python train.py --n_layer=19 --d_shared_expert=0 --activation="swiglu" --router_score="softmax" --lr_router=0.000504 --tie_embeddings=true --train_tokens=465700000 --steps=3554
Below are experts of layer 6 (counted from 0) of a mixture-of-experts language model. Rows are named router (the router's row for the expert), gate (a neuron's input weights, with its number), up (a neuron's input weights, with its number) and show model dimensions 0-79. Each number is 500 + 50 x the weight over its row's rms, rounded and kept within 0 to 999. Numbers have three digits each.
After each expert's rows: "gets" lists some tokens that make up at least twice as much of what it gets as of all text. This comes from a sample of Wikipedia text that the model never trained on. Tokens count by the router's weight.

# expert 7
router:500531500506607513417445571562497474500558554413507494534543428448427472452551581536446514474476473463516433470492479499548469430531495525509399467482540542487498486571613407444493495451517563510482410505450515488476574523463486607434451495
gate0:551476516510582487463509422496457478554564514520604581566481578549526507500429556487554464469535498540516540485527438462469475493453454519492521602498470423449503516457492426526436503486590577537533524510506451539509421516425552555561483493
up0:439451567484496585552504520508503512465523454439561498490514459505471577637493511489598490594549507501494513419547485436546519420559452509505528485496483513438474565562466457469421509550487520496452438509504362573559416505507520542596437418
gets: " |", ";", ":", " (", " /", "=="

# expert 27
router:502410445483511542422563546473498530408436528485509382489526439442562542449566503536558482525546549461403526500398471469472416538462527487538494514463562575482445580525540507517429494492482474460439492578497516473520427506455476504504450486
gate0:528591442486473461456470408529508509524582458497547546529455354532566497427410496452559468432503448523496461456522541452523525484524617449513518518478453546487451427528421470550497538524518463461486475452557504523500362404447441501541518473
up0:464641496475494466558423517382448510482486483563500507494461528454480545531492489519614394456571486524542509540479509589552442530510509565486484481559525485329471473443364539453544487541479424552480455477488550546485523456522467512518539587
gets: " ", "–", "1", "°", "′", " ("

# expert 2
router:357542427493428495361533586444434530604513556465410457389414544516625533399534587600384557556508556530523460477473481426611520491577455542571450509552558468421463473471512494481510393647556573429439487468451480478445543538526537410504544540
gate0:481469558518422420437433529529500510557519557424410463531503506592518494471533374548475465448460501500591487621460542478501524529445421544547506561485429511499514482530440489564518440607549532530452470444424479571471556488459515459519526582
up0:457482494537403413474476463391523615486554493520423502411490488578497458544404496509487470541496541468570523422508521405609500561415521554459512472480518512453546492476478467550443516549454605462528473478517499525490505527430502488508401515
gets: "'", "==", "’", " ==", "===", " ="

# expert 23
router:482590495490484450441457407558428465462539447525467482487511555463551527570498498365470470532496493557538497486546506613514534540480548553478537592524491477544471464422501530444592605512477580524488520521457520428518484585453478528463603479
gate0:590515463526421498476549469487510504469479515436550516548573457507455456496481491501554531489513573446513596500569505439488476442499527513590533550444459467597537448465557562511392560543494517420515556560532453472530504473591466492464563475
up0:482436477453471552395508400537584529551530553546387555524448494516485497598527423521506469524488509536423613543538561477463601490435465536451522556456510476421496508566379441438515543426410573551476425481502407573406489572575612465459541432
gets: " in", " also", " In", "==", "In", "See"

# expert 5
router:517488503499451509545434570545584512471405476433576485467461420473521491490524577524509442452479513523422603405449501545465442504521424549449563408517495585450600486593525539437568542510449505557517442526476445406535509482471532458407574429
gate0:489496451499572504535502498505549562523585472432410490583384527486513508513465588464445482533446493504639450523485521529495403559508460492486501412519450429455588504494529578479638557516477461564521490430443536511541540484462407456488561461
up0:509416504520529517473450545443444441517460493472502490432540444523472453508485476498479481568545415502510473488401473529502490462463512510458515460487463458393457517488425547523570534567433447545445491542506431513535483522471419440483431541
gets: "|", "-", " |", "\n", "–", ":"

# expert 31
router:402478463447467571464415499552522516547504557489479479416462597554553468417474506464513594572482603483583538533582487407560568441536499504454483487578490530504392463517484541423527500537535504448501434489534441431525466569487454391518427446
gate0:475475460473477473557457551589514513491547589483474491583462488424582496539496558487526630466637415479541460387535466537514483525532474464506378557626434410589440553608427445604579517571536529550464500546576590444513366565480445595559495490
up0:471544488488566453513482498500421497486469340506508525448494525566479446512541483471485450538415536484515556538556548494508521461538576479608533449489596551456590440514526543468415525510482533500569528518472413476419517470507520440447590462
gets: " ", "-", "–", "/", "'", "_"

# expert 13
router:414499535537427469420552509480469482493516498479523526504502477487542471451539554480564520562512518522546493501463607520508478459556493450508596516419425513453548425420567535552441486557533518437576510441505504461527524506517554494400473500
gate0:568530555490379518454625457522437461494482446465492542447561502542529502602502538454503529522424459532497513491478525477535444484414460490495560608452444532548500553555436466479419543522555550446530497531440444525475523515530548497534570459
up0:490491455535523560463459601439413452561442456534491525509496541547427406537514481488481530514446392496497457564421548475459466618495509473610564479469415534504500529469431571450570507475509575505568530346427434510505494491505477417496540514
gets: " in", " of", " to", " on", " by", " at"

# expert 14
router:514445430498497427536504548422525512523575542435482487545483476463439515491561553513459426416542430495531522446478492545494471531450520455446438471433528586461566459516567409495423503470565506549477489561489499456456535522499456492489492411
gate0:554382430524458491498500406501460596511453537471492404538494488558490572568447479481480500493445467472566564571494479534477564425519535512519522431531411436431488554478429478510469412635524543509489540436502524497532492506517533586512491493
up0:469640482544533480473482494512407511552427483489550489488445432506441535540461499422377477488484570461401534375582490464600519635528447481477422576450538418520544420461501540655504480384511530533477568429508515475475497455501517407455440469
gets: ",", " |", ":", "-", ";", "|"

# expert 11
router:489405501515495477444506484575471486572529513474542554451509549577447479453503475470491540537473575546462521539589483568584538510558484521338477469579460553446436451439497529572547548538457522509585456566549458479495483577564449476589399447
gate0:607592502508504426493461465493523450547494546462458453395483574442479538544469390444525494489568478454505582462476496565577534499459528472525467493473534574419472544578449497519477442547572460517538590476567545464501407585495554571518558490
up0:557544483437513587485445535478466413536507568506420517476508546455636448587498535381548447539485515496521487585559480518487591500449461401441627533506452532473520444448555494540444501487545457501507448536558502522479492491506522478606523434
gets: "-", "d", "t", "e", "i", "n"

# expert 9
router:464437371345566504419512547490449521515542492460500502495551474485572545429485591558435496500585533549519565463407535517472443442537515573544458501389535502450538462481468419527406533453481408486512534487524427504528494483523416512517529374
gate0:543535427478540525499561479415485587409529503520488499492544532512535474408550502524507477548448466525497436411448515536469505511446510674518479545523457492513481505479523497578515575423426505464467466547496498379423577493501440516497407457
up0:481499509453479491481567547487462472495481491538503501551451506469504489489479470445531426515522465541544504517539509476498442558481437565435451504513481494439490466484489505477492509470471472567614486562479426442536474517536504428509539512
gets: ".", " (", ":", " –", "\n", " \""

# expert 1
router:526508508501500529517509484480510515489399572457405539503451490548484479423515605486528470443512550459502522450522534414528411473564443392584498534503535585475573514521496567454473507430508491494512514512485436518549473494498483542451425438
gate0:447467533441457485511454434522490588508446506430504514587526552466500535554580527634554524453592535485596521497532538602403530355498437537470532593574572435417561496504605562523545562498480553552517493584483512461487521533488464501463497490
up0:526478503524529428481438437472466587475426434540471464463476512489556446529505515448489446596471403580555476574462483450489502473503451516503559553507583471524440460455493484442488505567432572570427476407539481460493538455550427492472469440
gets: "0", "6", "5", "8", "3", "7"

# expert 10
router:551527544379556518544545479484488510478452554486478368526536457497567441521569591458449438470440466521479546533423465469534496421492461448480390466556555484467493551502509515465444487521430422436482475579547457507419458489504430503507459454
gate0:581528417583441554513446488608446404485468504467509523614599542540474494439444616496504486462482504533533491563531470370492375531526553507466504472430470465446415536445531510458494641542569519513500438577503457520414466502458612489428425515
up0:532528381508457453519464471546488494542509536459559539557616574499560602472543551495535531583466509515562511471584471429535451552465485501531488532554545467428517604581478508553518436487536482472607574489476493515462433498527513491501485627
gets: ".", ",", "\n", ")", ").", " and"

# expert 16
router:490518514511518494544576586415516421418508435548518523444515459547476519427451387500465523511521473463551428501505473454463527507499522453506543450467554468442534590531588443529493455440568494579491518436507595437556489659500536439503471448
gate0:502408537485534538521492507475587484497460536453505510519504516362441447405522494553432452422485489547509436534489578539507532466461581446503553558505570535429427513557524523485489562494554518536566495525521513544468406477401595515504468549
up0:530576499460507563442418461514470455490472416530435551424493494525562609603506525466441489442541467514529618518495457510544540570516474482579551497508544504369513547485484418537440572521403437529510461468594458502514621446462416522553515549
gets: "9", "8", "7", "ed", " part", " was"

# expert 20
router:505479503462548499449480552499531503469381531417538466490529487480527558481526600525464518479541553518501480446418467453497434502480468545568442456531448535411512521573586475433458435475430459474463533550414455478540556517485419462503480470
gate0:440571345505568473413552472488593478457472454560498494546469553565520550458460491542529441563392534443507528521534519526388391562551514524548569524474501479516379568439501405557489525494406485477457378433453472499475519417550496555490505449
up0:579515469492454582453428576598471447529533500494464508485477484476468424504472457549522493453489499498437388511463466427502541521528486495423490456530488521386455522466496505493477454523480546424539491544579531492502444513548449568567563471
gets: "2", "1", "3", "0", "4", "6"

# expert 28
router:378510482456455489496537557518504442578427491450545476579447447479587496516530545578528486539529395402555472524453570510415552493496544449487490521495455510506538477487613602441494537487547515505510561439458512494489530485531493553438440466
gate0:476470447531432485477550507535477591520415634472522467435553492580517349552477550441405521552511499442490380593487567476497453500603515489484420621473418533447442550491516534512472603454472559534521479413520486488507502534538510443486423545
up0:504437477451406497568476490440359514411410597435566539448528571535520493471438467480525577582506492507537424478510420498526524507562491513505376508408587447372484503580548532476417415449507541451509487516529475513505537468479491519484478599
gets: " to", " was", " is", " that", " as", " for"

# expert 18
router:567394580537504531506481483556543578484504534450411422484551492523513452489529561516501521491503538475484514550423443476519445477543523539486416484453487551423444539494600471554431535496419504439507373497441529587510469444563532462496453513
gate0:537467465438437529500518514562472456484492499580455446523463515437535544530397458429547404486559444493520448555592618474540507570516489473456514481555409522531424584491452475491444526515618441530488542441471534502482484446427387544594443573
up0:593538496449493467427541530521552545410561545580480463553483396553521456508448461486517481611504518469492526503446532496476533492476555463534556574447505518564511582508502447555555523529464499509407467463493504558508643498486450515566517418
gets: "0", "9", "2", "1", ",", "3"

# expert 29
router:502526499524475418515448457513562459540571508490550440564503473440448527437447584457531511532564393498525532471484492493566416501515516417503632414490580554381481466451553512461412478423516507503579450478510500487479509448452385482476389513
gate0:512544546511545431524506419500537586491556668512447456419499547426511443512439430540556477579535590587531474437538520472556471428463532468490509473525460567467523437484472517489543448499364488466447631534576528534506580457504549493513444564
up0:460434450419457503505485516443454535452542503495373586495504471606541547594446500415514492571407477556484506453512524521499500530494462477512526473555450430530578580493452523572458491538505452510609592539541410439468539464554464557537545469
gets: " the", " and", " a", " to", " of", " The"

# expert 30
router:484479457549471525595484504481543517518467532485407434473583498452400475486572476528595442521602387449424483470507545571488478414528492461504601505496556529500512423499532453465439555406503402553580522431554495448555499463517542534483434492
gate0:513497374445464453487519524463511471474571491611534502463487608478542502509581484444380530421480516465430554462462555530472379542477453589494560564491523488539564533459489495552538461424560467432579479527539507515501497574500482599505511496
up0:531464508579399497583522464585478556412531562481506552534449387533444457508453526533544538454415537571491416527571469529539607535384509536489635480403534496480531496515507468493517595439478394510549506488542499497494557538501429519513462516
gets: " the", " a", " an", " his", " The", "1"

# expert 6
router:525516503521439494474584500487449392552479482509527515439436537459568563564545358543467513465465431373548462533454591558449622488422510506489563562534518478598506481508464504494527557508528421471443510423542531455569495522531510574542526519
gate0:487481543499505543532458550579452550543491476502475505578475576388423490484556421477445480506446544536400464551517524493559494473512506397584447386581434478460499506531478487600428580522457472504493515500522420496566473460430516453412599552
up0:503526478532469462520475505460482510444453402528611533489484503522463544451449432450597581410460487542600535508571519504522444558433551499570441469474571549601575511433480421563574370516535529510440499413433498471531537503568563480493443497
gets: "s", "ed", "ing", " with", " of", " on"

# expert 3
router:516550473439556538414509468532556535503456489493432425517404443567541590511547496548509464454473580486534548500529491501562487430379548532639518410519550539483449529485493490409539483501489546481539524539497485502473440499506505483435458440
gate0:526512473560475447465545435531499486490540479432526520431501552579545536434531475565482535549498515498484523489569468468427565430528488552499525492537588601463389502472525583523562544520437550440521398474480544543485384436532523598573502498
up0:532619491455492536549429503531504543544467487521516507603531456510451489560449459462550522518542540516522430512432554417491490609548515484482502473435452422635605507433493492515478552557531416516464562494574536519620621490412419378470517544
gets: "\n", " =", "===", "″", " ==", ")."